From a checkpoint of a small mixture-of-experts model trained on Wikipedia: 8 picks a token.
Below are experts of layer 3 (counted from 0) of a mixture-of-experts language model. Rows are named down (a neuron's output weights, with its number) and show model dimensions 128-191. Each number is 128 + 32 x the weight over its row's rms, rounded and kept within 0 to 255.
Before each expert's rows: a language model's description of what the expert responds to. This comes from a sample of Wikipedia text that the model never trained on.

# expert 8
It responds to: Capitalized word starts. Opening capital-letter pieces of names and title words, often in tables or lists, such as T-emple, T-ournament, St-; also commas and == headings.
down0 [ 68 101 117 158 108  75 138 191 137 114 116  97  98 160 100  95 138 148  69 123 160 137 106 146 131 115 142 121  67 108 127 141 126 105 108 114 147 156  71 132 141 174 132 130 155 166 105 171 184 101  99 115 130 127 101 109 165 112 122 126  72  84 138 129]
down1 [179 112 194 140  86 111 128 174 182 160 113 185 104 106 187 109  58  97 121 122 127 181 141  82 144  96 147 143 145 107 135 173 178  82 140 127 174 140 116 135 144 129 148  83  69 133 176  88 152 155 158 145 110 118 159 162 157 195  99 137 145 126  69 145]
down2 [125 144 157 118 130 133  93  84 123  60 141  57 141 160 149 123 133 201 100 126 147 146 132 141 115 122 108 196 140 133 150 171  83 154  90 186 109  95  90 123 109 120 106 139 129 114 204 106 202  86 171 122  84 139 142 145  70 138 135 111 194 135 166 119]
down3 [122 189 140 165 132 142 115 152 123 108 122 110 132 152 125 126 150 129 149 110  46 123 150 105 196 150 159 129 139 159 135 104 100 163 130 137 103 137  79 158 148 102 161 102 170 115 152 152 138 148 135  76 105  94 108 108 138 109 152 116 147 143 114 124]
down4 [127 170  94 153 122  83  82 130 132 134 103 137 109 192 132 147 109 178 168 154 194 117 110 117 140  78 154 106 128  84 111 190  93 135 157 121 189 171 127 123 129  98 184 125 128 174 114 161  88 100 130 126  91 183  96 106 138 100  75 214 104 141 138  89]
down5 [110 106  88 151 147 168  76  85 113 180 143 103  87 105 160  89 147 122 118 113 116 181 130 151  98  80 165 105 173 107 141 149  87 127 144 119  68  71 122 103 106 114  77 144 162 130 120 154  65 138 179 145 130 144  96  95 150 115 172 114 119 161  96 131]
down6 [108 231 129 161 146 184 133 164 202 112 111 133 103  95 108 154 147 159 147 144 136 112  66 142  82  29 131 106 110 128 163 151 116 163 143 137 105 160  68 107 169 147  96 118 142 128 100 141 100 117  67 169 123 138 119 116 105 143 153 137 126 131 137 160]

# expert 7
It responds to: Mid-word continuation pieces. Middle pieces of longer words after a hyphen or stem, like aw in long-awaited and Lackawanna, fin in Quarterfinals, also dashes and apostrophes.
down0 [110 109 124  73 117 151 152 116 113 104  77 122 136 161 158 145 100 138 129 123  65  90 107 133 146 116 112  86 116 198 118 154 143 106 111 153 132 182 130  89 128 120 145 134 139 161 119 108 159 133 120 116 129 147 191 123 145 143 153 130  95 123  88 100]
down1 [106 133 173 130 136 117 188 115 155 140  96 101 165 189  87 147 125 149  65 108 115  95 132 125 104 155 174 132  63 104 115  55 119 167  48 164 162 158 151 115 151 110 131 115 117 120 127 118 165  78 131 151 162 120  83 116 138 134 129  87 126 114 133 121]
down2 [113  80 197 148 117  72 148 131  95 127 185 124 102 110 113 136  68 157 122 184 118 121  87 105 114 117  75 135 158 134 124  96 166 141 109 103 138 145 152  91 103 139 150 152 138  94 120  77 129  82 111 146 113 151 187 164 153 143  93 147 140 127 146 148]
down3 [100  90 104 176 139 133 130 136 152 150 127 113 118 212 110 128  98 118  56 114 166 121 153  93 120  84  88 138 124  53 162 169 132 163 167  75 103 121 143 116 120 146  70 212 109 115 103 179 127 140 108 142 126 102 230 128 128 128 118 109 134 131 120 125]
down4 [163  43 128  87 103  99 130 175 114 149  80  81 183 176 123 138 168 189 114  82 132 129 209 112 107 121  77  86 114 134 106 172 133 116 119 126 179 164 170 173 122 177 120  78 148 126 115 103 104  83  54 143 130 164  99 171 105 142 142 114  92 139 129 114]
down5 [132 106 121 133 106 137 153 169 123 129 131 103 128 139 126 207 141 195 112 155  89 167 183 112 128 107  87 175 141  66 136 163 176 150  77 132 125  99 147 138  98 169 151 112 107 141 152 128 132 131 181 152 147  60  88 101 192 130 156 140 112 152 121 101]
down6 [ 78 124 122 172 132 111 157  97 176 204 142 146 124 146 117 187 115 101 111 118 177 168 136 181 102 134 111 107  77 112 143 115 143 156 131 154 129 140 149 102 114 112 150 117 128 149 134  93 153 154  56 121 175 158 177  65 162 136 154  78 132 116 156  80]

# expert 0
It responds to: Infobox field names, table separators. Infobox field labels and words after list dashes, plus table pipes and line breaks, such as Country, Current team, Status.
down0 [154 205  74  90 140 147  75 109 117 108 161  87 130 135 153  81 108 137  90 106  93 134  80  81 119 191 157 119  92  74 143  83 114 185  87 188  84 132 122  95 119 126 118 149 111 106 135 158 117 152 101 115 122  97 116 174 149 136 116 119  74 191 134  85]
down1 [151  80 112 109 210 107  83 147 101 153 154  86 115 166 107 128  92 167 145 183  97 122 115 149 147 161  56 134 202 157 101 137 174  92 134 183 169 110 113  38 174  90 154 161  83 122 152 105 107 143 103 146 104 176  84 120 130  96 143 137 156  39 180 127]
down2 [154 124 137  60 113 101 149 100 179 107  33 145  70 134 109 113 183  88 145 154 114 158  82  91 145 103  60 153 154  96 143 106 145 177 140 112 121 137 139 136 140 167 146 145 120 180  86 129 206 149 153 148 101 137 143 114 158 142 144  90 146 104  74 170]
down3 [ 88 108 118  93 135  77 129 114 128 195 189 109 121 130 152 101 121 111 104 100 141 134 139 114 223 111 116 168 158  94 122 126  73  80 159  72 136 101 124 113  72 129 128 125 146 137 157 137 107 116 162 170 120 144 148 134 118 134 154 167 111 115 156  95]
down4 [138 119 126 126 131 115 153 149  91 151 123  86 111  96 134 192 110 133 108 185 148 102 134  66 115  80 125 158 103  63 137 170 114 141 125 139 114 172 136 120 140 133 107  85 150 143 127 149 100 108 172 133 176  95 129  99 124 149 234 100 122 185  79 191]
down5 [115 151 103  84 146 134 145  93 124 147 135 111 182  84 111 109  50 122 109 119  79 162 116 119 142 117 137 106 164 167 119 160 111 129  87 113 118 145 136  81 118  86 100 124 130 106  73 109 114 133 151 167 125  97 143 126 136 102 161 181 136 134 173  84]
down6 [127 147 160 125 161 165 166  27 108 102 165  92 102  93  89 123  65 168 119 119 185 119 110 124 167 144 110 116  76 105 145 124 196 159 147 163 159 121 145 137 161 134 225 128 157 150 153 146 126 146 141 127 145 106 152 176  99 123 164  74 143 137  80 122]

# expert 31
It responds to: Name-initial capitals, foreign bytes. Capital letters and opening pieces starting names and words, such as S, K, T, Cor, plus non-Latin script byte tokens.
down0 [129  85 112 144 107 133 115 181 115 112 124 139 150 125 103 213 162 124 139 215 155 130 172 130 151 127 148 128 104 159 153 124 166 166 148 135 128 144 112  91  98 123  84 139 123 149 137 159 153  56 124 130 129  76 136 122 161 131 172 136 111 130 128  51]
down1 [132  79  94 151  99 188 101 154 116  92  86  73 153 136  81 130  89 125 183  84 162 152 160 176 105 128 118 106  95 113  94  79 143 111 178 172 118 103 143 147 120  92 149 203  95 178 146 174 136 155  68 187 127  62 159 134 128 150 111 129 126 140 112 139]
down2 [104 148 126 124  98 122  62 104 166 154 143 163 147 134 143  87  85 183  67 156 189 133 174 120 110 177 117 151 120 165 130 120 127 109 160 179 176 113 115  99 126 105 150 107 116  70 137 101 171 199 206 150 154 124 160 122 123 128 192 133  83 105 119 147]
down3 [144 125 186 114 151 107 184 138 182 121  82 180 102 149 138 137 159  67 184 176 107 119 102 101 145 112 126  99 218 197 160 137 121 131 119 153 124  69 145 123 104 133 130 178 116 143 186 117 197  92 139 136  87 139 113 114 168 116 174  97  94 123 135 113]
down4 [159  44 107 129 142  94 192 127 110 109 138  97 137  12 129 101  64 123  83  73  60 105 112  81 126 140 140  66 150 102  50 188 127 134  94 144  97  99  62 104 151 144 128 111 143 110 136 162  89 169  97 204 107  54 100 137 167 120  90 172 140 133 133 107]
down5 [134 115 113 121 157 154 119 105 104  89 106 124 158 148 130 165 128 139 173  96  72 178  75 154  80  94  51 142 200 135 113  34 111 121 139 103 103 142 137 145 139 173 113 121 134 102 195 113 143  96 195 111  73 176 117 163 125 103 158 138 156 108  93 113]
down6 [114 120  91 121 131 110 122 121  93 138 154 126  59 129  92  43  79 144 162  75 112 116 165 139 100 112 123 124 191  75 112  82  99 115 117 171 129 107 127 156  87  73 123 206 112 124 102  81 139 140  94 152  90 110 176 114  94 193  47 135  93 148  91 130]

# expert 18
It responds to: Single capital word starts. Single capital letters beginning names and abbreviations, often in election or sports tables, such as P in PDP, S, L, W, Mar.
down0 [105  79 115 159 115 179 167 108 117 140 129  85 116  48 115  93 126  87  68 149 140 137  69 147 146 129 133 133 128 108 126 179 140 180 142 139 130 126 123 161 165 120 165 135 127  90  85 159 142  65 119 102 125  68 122 112 137 147 126 129  93 191 185 113]
down1 [109 114 111 129 128 121  95 138 127 145 124 182  84 151 146 228 137 189 102 139 175 123 118 135  96 142  75 152 153 174 128 133 110 110 146 114 102 175 109 114 126  77 151 146 101 130 131 127 109 208 191 135  94 103 118 131 142 125 159 188  75 146 145  88]
down2 [ 98 153 152 139 157  73 159 137 155 142  64 117  28 130 127 130 165 127  70 152 129 120 128 115 141 134 145 143 141 118  86 141  61 136 125 144 131 166 102 116 106 134 130  94 116 123 104 144 122 103 126 158  52 168 136 202 137 159  80  92 129 121 184 152]
down3 [187 135 137 220 174 163 143 160 152 110 105 121 116  89 143 182  69  92 177 122 154 174 156 137 108  70  60 164 155 108 148 131 116 128 125 115 124  93 139 141  70 124  97  91 183 132 151 129 150 147 116 110 103 154  88 105 132 143 137 126 182 142 106 132]
down4 [119 162 134  81 108 150 119 207  99 128 160 148 124 134 115  88  87 142 120  97  91 128 102  68 128 161 120  75 130 124  41  90 178 173 177 101 122 151 171 135  98 203 117 138 129 179  96 151 124  95  83 165 155  92 169 140 121 202 130 124  99 131 154 175]
down5 [137 111 147 176 228 119 137 128 151 129  94 131 105  81 103 141 122 129 151 171 163 109 122 124 123 144 118 184 106 105 230 125 136  84 155 101 160 176  94 129 152 110 114  94 141 152 159 150 133 123 151 143 143 174 116 103  79  92 136 152 193 178  88 148]
down6 [ 85 164 173 119 125 141 154 119 118 177 124 133 112  73 166 114 144 136 154  38 176 150  77  46 135  99 148 161 162 146 103 187 158 125 156  86 129 178 121 117 121 186 204 205 150 150 142 110 172 173 135 139  55  39  95 164 139 142 113 111  92 134 146 132]

# expert 49
It responds to: Capital S and A starts. Word-opening S and A pieces, plus words like member, school, pass, and the -or in successor; also table separators.
down0 [ 79 185 114 118 134  69 137 227 126 131 135 138  84 117 130 125 131 115 128 171  64  88 116 148 202 101 122 117  94 124 174 100 151 165 189 148 126 110 161 208 112 126 141  79 103 150 146 195  86 156 140 149 138 130  83 156 144 123 111 128 107 123 153 140]
down1 [168 109 131 142 130 102 129  85  84 203 137 128 129 139  92 140  95 109 144 154 196 116 184 135  85 127  89 147 165 126 130 151 101 112 113 104 147 108 123 205 101 129 152 165  82 135  77 129 186  97 138 182 112 131 117 128 138 138 150 123 170  64 141 116]
down2 [115 172 136  96 114 111 134 150 118 129 103 112 163 141 118 116 224  68 130 139  99 115 106 113 126 140 112 146 169  68 123 105 156 173  92 120 140 166  87 164  99 157 126 125 138  85 131 145 125 123 129 152  98 107  38 185 142 133 112 103 166 117 167 111]
down3 [ 97 172  44 114 119 165 146 151 164 180 117 115 164 139 136 122 179 118 140 114  98 142 133  93 125 162 104  98 155 147 162 174 125 117 126 154 161 174 127 162 150 180 110 166 100 138 109 156 110 131 154 180 137  80 146  95 154 114 109 154 174 127  69 157]
down4 [138 132 132 104 161  75  96 115  67 124 197 104 123  51 123 149  62 159 114 143 125 115 161 160 140 153  94 102 151  98 158  40 123 193 107 117  98 120 157 131 149 137 128 100 143 103 160  93 105 161 183 145 120 154 132 126 110 112 114 152 127 122 126 109]
down5 [117 124 169 141 117 197 121 144 128 119 141 143 111 123 142  75 118 118 144 101 107 155 162 133 113 134 165 116 190 176  77  92 105  99 142 136 205  79 158 153 129 162 106 132  94 122 172 100 178 113 106 145 105  89 147  75 137 134  95  77 155 136 136 157]
down6 [ 81 142 105 167 213  61 152 160 157  79  82  90 104 107 119 166 115 169 161 127 131 104  88 127 179 124 141 134 152 156 155  79 137 126 119 128 141 143 108 163 113 162 143 155 165  62 166 149 130  86 133 130 116 104 124 119  44 102 180 137 129 129 146 109]

# expert 28
It responds to: Non-Latin script, separators. Bytes of Chinese, Cyrillic, Bengali and other non-Latin script, plus commas, dashes and parentheses around place names and date ranges in lists.
down0 [127 172 169 165 136 215 139 102 157  28 164 176  89  62  81 158 173 129 200 123 137 123 237 166  53 145 131 151 179  88 119 112 150  78  59 130  92 147 124 115 106 125 135 150 113 154 145 104  74  98 117 127 113  93 167 153 135  75 136 148 114  77 124 110]
down1 [131 124  58 103 112 161  67 138  98 125 155 185 178 136 137  74  72 130  93 108 107 169 127 145 170  84 140  88 120 198  74 133 130  78 164 167 108  81 159 163 121 121  98 151 132 110  98 110 127 126 149 145  87  86 141 117 126 138  88 137  98 122 152 153]
down2 [ 92 126 137 133 121 179 187 107 131  84 109  84 142  95 130 128 155 149 166 131  60 160 120 139 179 126  90 138 100 124 115 100 159 101  82 137 110 208 146 148  79 121  93 132 126 115 122 100 137  88 200 175 113 161  64 120  95  76 152 106 127 193 130 102]
down3 [132 133  90 128  71 117 113 128 179 106 122 137 109 144 123 180 157 115 143  81 134 117 133 107 112 133 145 150 179 162 108 107 107 114 131 133 133  79 121 145 110 123 174 114 126  67  68 127 124 131  61  80  78 132 206 148 164  91 158 125 153 145 152 136]
down4 [124 104 128 144 144 164 177 131 158 107  85  88 124 123 117  76 101 130 193  93  83  98  91 173  99 119 130 104  94 111 125 143 139 164 114  85 146 135 141  89  83 143 105  78 106  51 147 127 145 144 113 134 132 191 142 109 129 100 124 169 118 119 143 141]
down5 [115 122 131 100 120 138 123 154 126 192  90 120 116 114 120 167 155 175 115  68 152 129 155 112 155 150 108  78  89 150 140 124  99 152 106 153 121 134 137 170 130 200  87  95 166 127 123 162 146 135 127  79 142 166 128 144 144 100 158 118 116 176 210  92]
down6 [183 153 126 122 103 103 138 120  64 132 134 184 151 147 114 140 151 145 123  85 111 133  98 160 176  85 121 145 149 163 162 133  88 150 120 106 108 133 183 120 105 164 109 151 133 118 146 114 147 146 130 163 148 175 120  83 105 174 100 105  98 111 146 130]

# expert 51
It responds to: Closing brackets and quotes. Closing parentheses, brackets and quotation marks after numbers or names, often before a table pipe, such as (22.8) | or (2017).
down0 [108 132 109  69 106 166 121 133 106 132 145 115 103 152  46 136 144 158  92 164  94 100 120 148 121 141  80 121 127 126  69  89 132  58 169 123 168 137 104 172 113  94  97 129 111 121 105 137 125 100 155 138 143 111  74  88 133  90 183 182 112 156  46 105]
down1 [160 193 200  91  31 143 163 103 150 125 107 159  82  77 182 138 170  93 128 161  93 138 160 177 130 144 165 102 152 121 104 143 128  97 155 112 173 168  90 183 127  72 150 107 139  86 135 155 119 150  91 152 142  97 105 126 154 140  79  65 147 111 153 111]
down2 [131  98 128 110 118 132 134 122 113 127 129 116 157  96 151 130 162 116  60 104 112 159  88 107 159 131 115 149  89 135 131 121  94 104  98 117  86 116 128 115 157 167  99 110 243 102 180 109 138 173 147 106 112 156 148 140 110  99 120 117 173 104  66 114]
down3 [ 89  88 143 131 130 120 138 134 194 121 177  71 104 121 120 122 115 145 126 130 101 108  75  89  78 140 150  99 139 183 147  91 183 103  76 114 132  85 116 101 157 140 170 123  86  94 123 186 106 135 153 122  99 159 170 180  87 161 121 102 153 170  75 124]
down4 [117 138  63  99 102  54 114 124 158 186 125 163 112 141 169 131 173 133 110 153 193 147 131  86  98 105 121 110 134 155 111 155 129 173 181 112 122 149 172  62 161  89 101  95 139 129 148 155 121 148 153 133 173 129  95 142 160 158 157 118 127 128 126  79]
down5 [139 145 137 153  53 198  77 127 141 114 115 154 144 133 139 156  99 163 103 155 147 164 179 181 143 131 102 124 167 152 123 117  86  91 102 144 116 138 109 140  74  66 128 137 130 106 103  98 137 100 109 121 119 108  62 113 101 129 153 166  93  70 106 131]
down6 [157 160 173 119 173 190 116 172 147 119 123 147 112 125  79 136 131 154 129 195 177 147 147  82 122 104 108 131 133 155 129 182 142 165  92 135 117 157 121 171  83 148 133 155 135 127 178 152 133 162  57 125  92 126  96 135 107  70 119 196  72 168 149 120]

# expert 3
It responds to: Name-initial capital letters. First letter or piece of a capitalized name or word, mostly surnames and given names, such as G in Gordon, Griffiths, Garrity, Tsukiumi.
down0 [124 145 146 126 104 212 122 113 160 150  90  95 133 139 118 104  93 168 165 160 102 125 184 124 184 113  84 126  65 115 201 231 129 121 146 122 130  88  51 101  67 138 162 157 153 129 129 210 137  87 165  97 142 129 155 146 104 115  88 164 121 166 154  94]
down1 [106 148 145 127 127 127 193  82  43 100 169 151 172 178 116 135 166 148 117 139  75 131 150 132 134 203  99 122 117 114  74 177  98 163  85  63 139 130 179 110 172 165 133 124  88 149 137 138 143  79 132 120  83  75 109 100 141  84 164 132 130 131 164 108]
down2 [115 160 162  70 103  73 133 124 161 124 141 181 169 106  41  88 157 101  80 139  90 107  74 164 129  82 145 107 110 118 168  58  89 110 123 169 146  92 122 146 167 107 142 103 134 110 109 148 111 123  57 143 169 131 174 124 143  89 125 116 125 124 185  96]
down3 [156  99 107 161 131 153 192 117 130  97 129 163 127 134 166 159 106 138 128 113 112 133  69 130 154 121 106 110 126 122 121 130 108 115 139  87 156 116 117 117  99 112 149 166 133 101 209  63 137  93 146  95 177 114 160 149 112 158  71 114 116 131 124 165]
down4 [127 161 153 158 152 127  67  75 109 142 131  97 155 108 128 135  86 181 164 104  87  53 146  87 150  86 126 113 158 170 117 153 181 127 137 143 132 157 114 144 135 174 118 141 123 144 146 166 149 112 157 149 132  52 104 123 113 167 124 151 111  76 138 154]
down5 [ 72 159 152 150 107 136 120 126 148 169 120 164 184 168 112  88 156 164 180 157 177 127  69 156  93 122 159 127 148 159 174 107 136  93 140 106 106 105  95 143  58 152 171 127 145 111  79  63 121 125  58 142 131 138 132 155 185 130 120 149 141 171 114  87]
down6 [161 216 112 124  93 106 131  90 117 127 119 119 126 176 193 131 159  69 132 187  83 169 135 150 126 120 121 128 118  78  87 146 133  91 129 136 135  57  93 110 106 146  92 152 152 131  95 137 160 148 144  98  88  93 186  90 103 157 115 157 148 133 108 106]

# expert 16
It responds to: Table and list row starts. Pipe, dash or heading markers that begin a new line in tables, bulleted lists and section headings, e.g. | Freed, - Florian, == See also.
down0 [ 74  34 209 107  97 135 146 201  87  61 107 120 141 125 131 149 186 140 109  97 139 125 108 111 109 178 144 123 111 119 124 206 133  69 126 142 155 148 143 129 163 113 181 108 108  90 182 123 115 163 150 214  79 103 142 139 148 110  92 135 155 108 104  58]
down1 [163 142 122 171 126 112 145 116 132 101 133 142  85 104 156 164 168 168 121 104 107 127 107 113 120 122 124 113 142 118 130 131 152 122 106 116 123 202  89 101 105 114 127 103  77  96 160 161 119  92 120 125  86 124 206 200 110  99  83 165 151 164 140 116]
down2 [ 86 154 132 148 206 183  85 128 118 138 123 179 125 112 124 123 147 129 165  89 177 178 116 158 156 136 103 134 129  81 152 166 120 125 125 135  60 123 126 157 126 147 141 131 136 136 198 138 112 110 132 151 104 157 157 149 170 124  81 154 214 147  83  64]
down3 [142 145  91 211 158 162 151 172 174  92 122 121 115 175 122 158 175 125 100 106 103 134  70 130  96 159  91 105  88 128 147  55 112 178 149 142 146 185 166 150  97 146 180 121 107 122 127 144 148 148 101 124  79 132 183 129 118  92 140 142 185 192 144 135]
down4 [136  93 123 125 158 154 154 157 142 122 127  88 128  93  93 147 110  79  95 107 124  68 135 156 185 171 165 111 131 119 158 125 162 102 121  95  83 140  83  87 101 151 121 131  73 125 152 162 114 108 170 118 115 118 156 113 132 191  96 141 120  81 111  90]
down5 [110 107 143 176 141 164 106  93  40 147 168 134 154 139 147 122  85 113 107  82 146 151 197  96 164 102 147 154 168  87 125 134  95 124 161 131 142 153  94 130 142 179  98 123 148  77 111 139  97 119 157 118 125 124  77  92 170 116 104 140 202 147 130  97]
down6 [106 102 117 152 144 115 122 113  86 123 116 104  85 163 105 106 125 146 147  80 182  77 144 175 133 155 187 122 102 146 139  85 121 145  95 116 129  98 182 126 113 156 127 136  58 150 122 122 158 197 161 160 143  94 137 190 102 129 127 112 143 117 163 104]

# expert 55
It responds to: Country and city names. Pieces inside major place names and demonyms, such as Minneapolis, Australia, California, New York, Melbourne, Portugal, American.
down0 [114  84 136  89 159  89 113 125 116  83 120  67 104 111  30 122 158 155 129 150 139  88 163 101 188 195 120 135  52 142 120  70  72  78 143 138 172 122 160 126 158 195 141 195 114  79  84 145  86  79 125 140 163 111 135 146 131 136 117  80 136 175 131  83]
down1 [ 85 125 163 160 135 112  79 158 113 162 137 138  95 148  85 140 124 167 104 156 132 224 130 115 131 176 134 108 157 149 121  79  83 115 141 167 109 104 138 157 112 131  82 105  66 163 105  79 166  75 133 148 144 105  73 126 140 130 145 190 155 128 102 121]
down2 [ 62 125 108 146  86 147 108  82  47 126 164 149 127 171  42 142  78 170 123  80  85 197  71 154 144 162 110 137 182 149 144 111 129 129 140 127  59 119 136  79 216 113  59 154 134  96 139  88 164 173 119 212 109 149 116  70 102  90 188 172 177 157 109 161]
down3 [182 118 152 169  93 133 145 145 171  89 128 180  71 125  92 123 101 125 127 109  92 128 173 157 123 144 148 154 116 107 112  71  83 134 121 117 130  16 111  67 189 151 141 122 159 140 111 102 204 124 113 137  98 111  99 173 122 149  73 101 147 102 127  66]
down4 [140  99 140 101 107 115  85  93 108  81 191 124 154 133 194 111 157 106 121 127 131 169 107 144 150 166 133  83 112  75 108 102  79 136 144 110 149 121  98 158 136 130  70  93  83 119  87 107 131 122 147 139 189 157 145 118 124 114 119 118 125 153 174 161]
down5 [132 141 125 208 101 104 110 114  85 109 120 188 126 106  60 140  82 165 117 110 125 172  92 125 102 179  89 113 137 111 116 130 163  90  99 125 160 119 112 134  88 117 104  74 128 120 159  80 181 141 126 140 147 110  96 161 148 141 103 126 102  96 178 134]
down6 [125 160 132 120 101 111 145 164 194 158 152 100 171 184 122 121 133 150 161 114  98 146 105 139 197 146  92 117 136  96 152 116 153 156 147 158 129 103  72 140 134  88 169 129  77 143 112 115 149 129 159 130 125 118 155 139 184 144  99 148 154 129 115 155]

# expert 44
It responds to: Word-initial stems. Opening stem pieces of longer lowercase or capitalized words after the or a, such as cap-ital, vic-tory, mod-, Coun-try, direc-.
down0 [133  92 151 167 165 117 169 158  77 159 124 103 126 131 143 108  48 146 126  93 117 143 141 165 120 150 160 139 191 116 124 120 117 148 166 147 103 166 122 130 118 155 137 169 102 152 120 132 162  96 130 134 116 210 150 158 124 160 113 142 149 101  85 126]
down1 [135 133  84 181 124 116 110 125 140  91 131 129 122 135  86 131  99 151 132 115 117 110 196  91 113 203 125  96 105 116  79 144 190 173 127 153  60 158 139  93 108 162  88  87 172 201 118  99  99 151 115 119 161 108 149 101  95 110  96  52 172 102 166 111]
down2 [142 157 143 124 151 154 133 153 150 117  61 111 118 115 131 157 141  84  47 177 173 151 120 127 175 108 104 156 116 185 123  90 186 169  68 102 155 154 126 192 137 118 161 109 165 112 114 112 155 113 108  76 103 151  42 123 134 129 105 118 108 103 136 138]
down3 [ 69 188 144 170 176  94 118 174 142 119 136 167 122 156 113 136 192 173 123 154 175  90 155 117 115 117 119 120 149 157 142 110  91 137 163 143 144 120 151 138 119  74 172 101 132 138  87 120 161 146  50 101 160 119 140  83 154 157 141 169 123 119 106 168]
down4 [130 167 136 165  93 153 177 162 160 117 141  91  58 139 156 140 134 157 137 130 136 144  60 135 174 105 188 104  80 134  52 127 155 192  48 169 166 136 136 129  88 106 148 121  81 187 134  95 161 124 118 110 162 130  49 107 150 133 160 112 141 164 107 139]
down5 [154 139 143 127 162 120 159 168  91 198 107 164 130  97 107 163 155 164 127 120 119 129 108 162 142 116 185  80 140 153 119  90 128 196  89 104 138  58 121  83  83 103 101 120 107 107 152 102 123 103 137 168  80 102 238 104 146 168 167 121 112 144 149 135]
down6 [116 129 168 153 113 148 108 133 123  98 136 162 124 102 168 105 125 154 106 113 111  93 175 136 123 122 125  96 135 177 106 139 125 153 139 134  94 111  84 146  59 125 133 164 116 114  39 123 122  95  84 147 135  72  85 173  96 115 180  55  67 170 111 179]

# expert 54
It responds to: Letter M word starts. Capital M or lowercase f opening a name or word after a space, such as Mungiu, Mahony, Macbeth, Net-f-lix, mountains.
down0 [106 143 131 125 135 104 113  43  52 134 132 128  87 150 124 164 150  34 117 118 107 155 117 151 145 149 148 172 152 157 161 161  90 131  63 138 159  78  99 167 161 141 122 190 179 121 139 147 150  76  92 154 114 145 153 117 112 155 189 158  89 143 146 145]
down1 [ 99 117 133 112 139 122 155 103 160 164 131  61 122 129 128  84  95 125 122 137 141  99  95 121 121 128 107 126 143 149 178 199 174  91  89 179 130 159 191 183 120 104 134 150  85  69  82 111 220 114 101 145  92 129 202 126  70 140 166 101  83 130 153 151]
down2 [157 117 122 109 104 119 108 141 188 130 109 104 124 108  89 121  26 176 137 188 153 148 101 125 141  81 142 128  97 167 163  76 132 115 119 103 108 137 139 150 136 135 174 103 139 131 126 138 109 103 165 106 139 179 169 128  94 148 154 154 158 117  53 156]
down3 [121 146  61 116  91 121  93 153 148  32 105 164 177 180 161  58 207 175 117  96 103 176 148 136  62 114 132 145  97 108 139 153 106 115 138  78 141 167 150 161 120 131 108 199 132 153 136 130 130 179 140  39 137 150  74 129 171 168 146 129 195 134 174 132]
down4 [110 134 135  88 116 120 115 172  72 170 102 112  65 134 104  85  74 146 129  27 137 102 134 193 121 107 150  91 168 118 108 161 104 109 112 108  97 133 117  89  92 117 121  95 141 135 186 109 120  89 136 177 149 135 117 110 174 124 101 189 157 109 191 166]
down5 [140 164  91 110 133  99 124 172  86 153 127 134 123 107  77 106 108 127 119 130 200 119 177 120 140 135 123 141  90 110 173 130 136 111 124 122 125 130 170 139  95 148 131 136  64 143 133 142 177 162 155  89 120  96  50 142 124 110 124  74 186 133 165  99]
down6 [133  87 184 117 144 127 144 121  40  98 203 146 131  89  96 119 118 139 110 129 181  66 137 144 102 154 198 147 117 101 126 140  95 139  75 161 151 115 141 140 128  95  94 135 172 153 136 224 146 106 128 170 126 130 135 142 160  98 129 103 150 112 147 137]